Experts of a small language model: 9 layers, 3757 steps.
Below are experts of layer 4 (counted from 0) of a mixture-of-experts language model. Rows are named up (a neuron's input weights, with its number) and show model dimensions 0-191. Each number is 128 + 24 x the weight over its row's rms, rounded and kept within 0 to 255. Numbers have three digits each.
Before each expert's rows: a language model's description of what the expert responds to. This comes from a sample of Wikipedia text that the model never trained on.

# expert 19
What it handles: List bullets, release terms
up1:104123112104151119173151137141131173124100158159104126125131136154134116112074137137136139117110134116096164121115129082137134143094146116138096136132134114105108156148127159095104145149084132143101117118153114080122113140161124155115117133113137143109126148148102114143090067151096159115135134169125102130116141157135109100159111139178140060093157108115049115145118143139088121066140122111118137128100124124160158154134164107124109120107110150154098160141109128121125138098130131102154164095130139165118103163146140119145085125132100155115124108162166110167062148120144129146

# expert 29
What it handles: Syllables after re-, con- prefixes
up1:152094157144118124122148135131112125144099127173164109087103128161136119133134108143144125142107144106113137122142105091136132144140096123101135107135130061149120112134088119094115116105152125147090092103093111137158123146151120113120091120143137109116178120118134106111202136134159165109134117100121082068149084142130152147132150137149136140108163126105138150103101131110096134133146146148131168118121103125123116148158136125129134126139109128121142157155072119155147098134123150102156119134109163111146114072110069108152100141181160058121164119158130085074138119155147135121

# expert 11
What it handles: Measurement units, nationality words
up0:146170104184142108150109139115159135181118091126130114069160160116119132089114141131143115109123113155082129114146150124115106112153153075125177140143129138136124149113146139165118116131101120124108126114134121091101125147159107140116131170109166121124107106100152146100112202116126137123144114145103084157171127126080147092124170117099080163126146131103120126103133172138076096142141109089139114151117146152127118134152132129120108150126140107098121125111137172092119180114152109154133138130064155168120117146127130121133127132098099139155146113136121089144139140179154115152

# expert 3
What it handles: Personal name pieces
up0:175111103141134119110131139162128112118124162117081093147148099128167128151120104125126122102116116132115141100113150133143125137114146120099132119145094116188118136126151152109111147106144128139150088124117192115101102118158153141113136141088129146135169135111161142105144154133159142146137143114166104142137161091135137161136147125132107161096159100144061072106122129142154128114149096135151103121064148110167123127150144140115178131086131119158124117122085128120168127133146097168124141086149123120124146119166129072107137126088151115116158127121143083120123156129114087053

# expert 5
What it handles: Units, symbols, infobox values
up0:111111124114140123140140161135110182146118115134113147152133168114165075154171175116161123156132091095115153128125157146167163131149146093098166066155076143130117119127101116102142138120134100116124112122104131121143149168125162138140093117143096122123146141130168133157118117152112153134120124109093167136128091160128159114126115130128128105100115108149139077141114161143121127138172150101089157146172130103142103155132163098112135138122154184076171142124118140125136152113137133128177110125142140116148153091163110088154135131125138155061120141133172156130114130091155115120

# expert 15
What it handles: Name endings
up1:083110141090101120134139093138153132113132110134133123164152091141120165148093092154131071160170142135138102093110137119102133117164084091070119128136097086143148175128142107165148107103137151122125089132125102152105132139149149118130091080137146116143124105137122136109104106157129126126121117070107125139135108152076137132123144184110129135133125136140129110116113114131091163137125116095124153131142105087168123175117160095132168140108128133129100144137123129101137106169144126135155118129136115086082113118134122069165117130177123146122124131157122067158140122167148138081

# expert 20
What it handles: Of after directions, word endings
up0:161116137141116121144116158145106125144120121085128148092136089110138103129151146122128109124088124127111123138120175124161169132160155119134132134120146171155090149124125130104124131103100160133124146104144074119120113100152113141131143084100124125117149162124159120117143112100183123154099103150111121093152107085181100117094123171109122102113098138164127129121152128131129054104136143138155064101160123131128115101101143118133111136143169066091125138118134086101129160134166137097158167170127096107132149097134118121107087164124089122112087134136159128147123112147112100089

# expert 6
What it handles: Articles and possessives
up0:162126098126147163142149145127130104160128136144115137151143113162137122127163080118123132119149151127138117116138122132117154136170164142150156137162104135119111144140144165146111120156158112123146165129118107146107136098138143132169103173110122121082115103131096139145093170085158171049144131138116105122158161085128093154109105086093128120156170088105136139113135138082112150134144127136135183163170127164122122121090124143095162140120109139128127131111119131151104115091138120182158109124122136083142123121169132121089117144141172135173112110095086132116122145118073101129

# expert 26
What it handles: Foreign name syllables
up0:128142094136119139113187144112134106123139158133097218129115099140144119137130121148116116112140114127108100114095118125130143154175126122134124140144149113124139102136110137152172170133135195119109113164137143136129101156148113128140117111120076111129117136131150139121211095121108149143150108122099111114163064122088103124139132112133095139124152134147111112059115141130132119095105157085110117101098133114129090138087106129133129137115146057104098124131100134138139147065168124151126154120139150141096137122121136190162176138132118149132113138108121103130121116112119146129

# expert 16
What it handles: Spaces, dashes, units
up0:122126143116144123124122118155121107118124098132099136139100101157111113128118171166079119099113136154183138105127157150088142151149197117086135139133116144153170105156128098145108094146143153118110125112098113083127141122139143170089085151094146147155122136117132147096170151160079099121132116165105100103160125081126117114144141114135137150143096103188074128138116123122156129101154084116173154104144112092137118089134103134122120133118144115124147145131133124142085125138137167120154127106182107128132156112144123125138116173093127150123157103105112126133090156171132091156

# expert 2
What it handles: Mid-word fragments, first names
up0:118094123117112094172086164127131151113116080152129127108159101109111071124170111113141141132077131133108141111091137131130152087102134099161102145127071120141173118176156202158148140145107123165135125154120138115126121150102173155155133153144090125155129122115120121112123133141159118120117097078120133141119080120178156127107121126118181128104134160113128133116122154133111101105098110142106148103111119145087090180130125125147101124145124114128125154156163140135137133134102075097146098124111152119127117122125072133129084133104129137103141144149150163161113147105173137125

# expert 1
What it handles: Prefix word-starts
up0:131171109087120167139097110108121131134089142151099097118135089130206103102154118149119162139129136081113101141133170174100175118135147093104156193115122130087120120137132181142166109133165132092136138122115071132094156144115150112116146121102119141136111145095104120170164135147113102121122116149170154101122150093117129110107148141144113140193141181073141131147127154131111142130111127122137131141134117127124112152133141145152127109118166110112131089151156150135112128128100173128146137131172174125148108140155137131134146121120143164132148145084104087137128119140109142146

# expert 13
What it handles: Mid-word consonant pieces
up1:134091117112133075139119129118164208124096171170138141143147126125130107136129131136129131118129124153144120166101132152128151130121092139135123169095106128132145116124094127093166126124151110169138127111135143179128107099134155126134133117123124133112173147111137161155097147120148126092116074143092164126120104101144120143108113147098151123135084114112148106135131071083153134115164136136102112142119117131112158139142097180125113131127196124147134145105155106127095128095101126076106104108107163070112120152108113070148108121123120140118114106147113130107139135164073078148

# expert 0
What it handles: Suffix-ending word pieces
up0:168123116148088159147113105092097096106149104145118112162136140105154138145123165141138149129164076125138145098115064081119076133159143101129153111105084132152117141124125126120131086113157128127122142126110193134158121117132129128083129117144091142115147179138154133125165143122143096154097126155130112110111089093155092111098137131169131111167124171122159115164162161132118154147160134109125101146126141143133116118150108134143161121122174122134127140125104116170141124132169130100157130118188143133133098108103094103141143115166138112094163134112098138125157192149115108123

# expert 10
What it handles: Inflectional suffixes
up0:115115117118094112098159121133141148162132161100115142142124122098116122152091174154156110111114114127146139109125085142169120114115142119103111140104122125132127102108116128166161124087123109143093152139128088128144126099111144167073137119131160106125152129140111109133123137137099144108121088145133077120139119108134141117121181175153146142104147173088081143115128106131079211150108126139152120121104131108108123117133080131136146131137149109169109102124128101161117181106140100127155082118141175136066139135123109124130116139091163150167143146130099153170105163149107168130

# expert 17
What it handles: Word starts before suffixes
up0:153159126158125144127149139115129128122104142129144136142170161116143151181149089095134084107142111115130111160141142108158113084143115129150144122126133142166134115114133127143140166143115149151102125098175147099138137107131156120139154159152183107171090100136125153091150116126095155092128098135127142183118117121112116151110136133111101117078163151111122120100130164136123136120120123105151198127132155156112106147183134086167054107116101099120129122127098076135104171123135124152136142123164126104133121129124145175110134096178142115131136140099126072149161146131133124095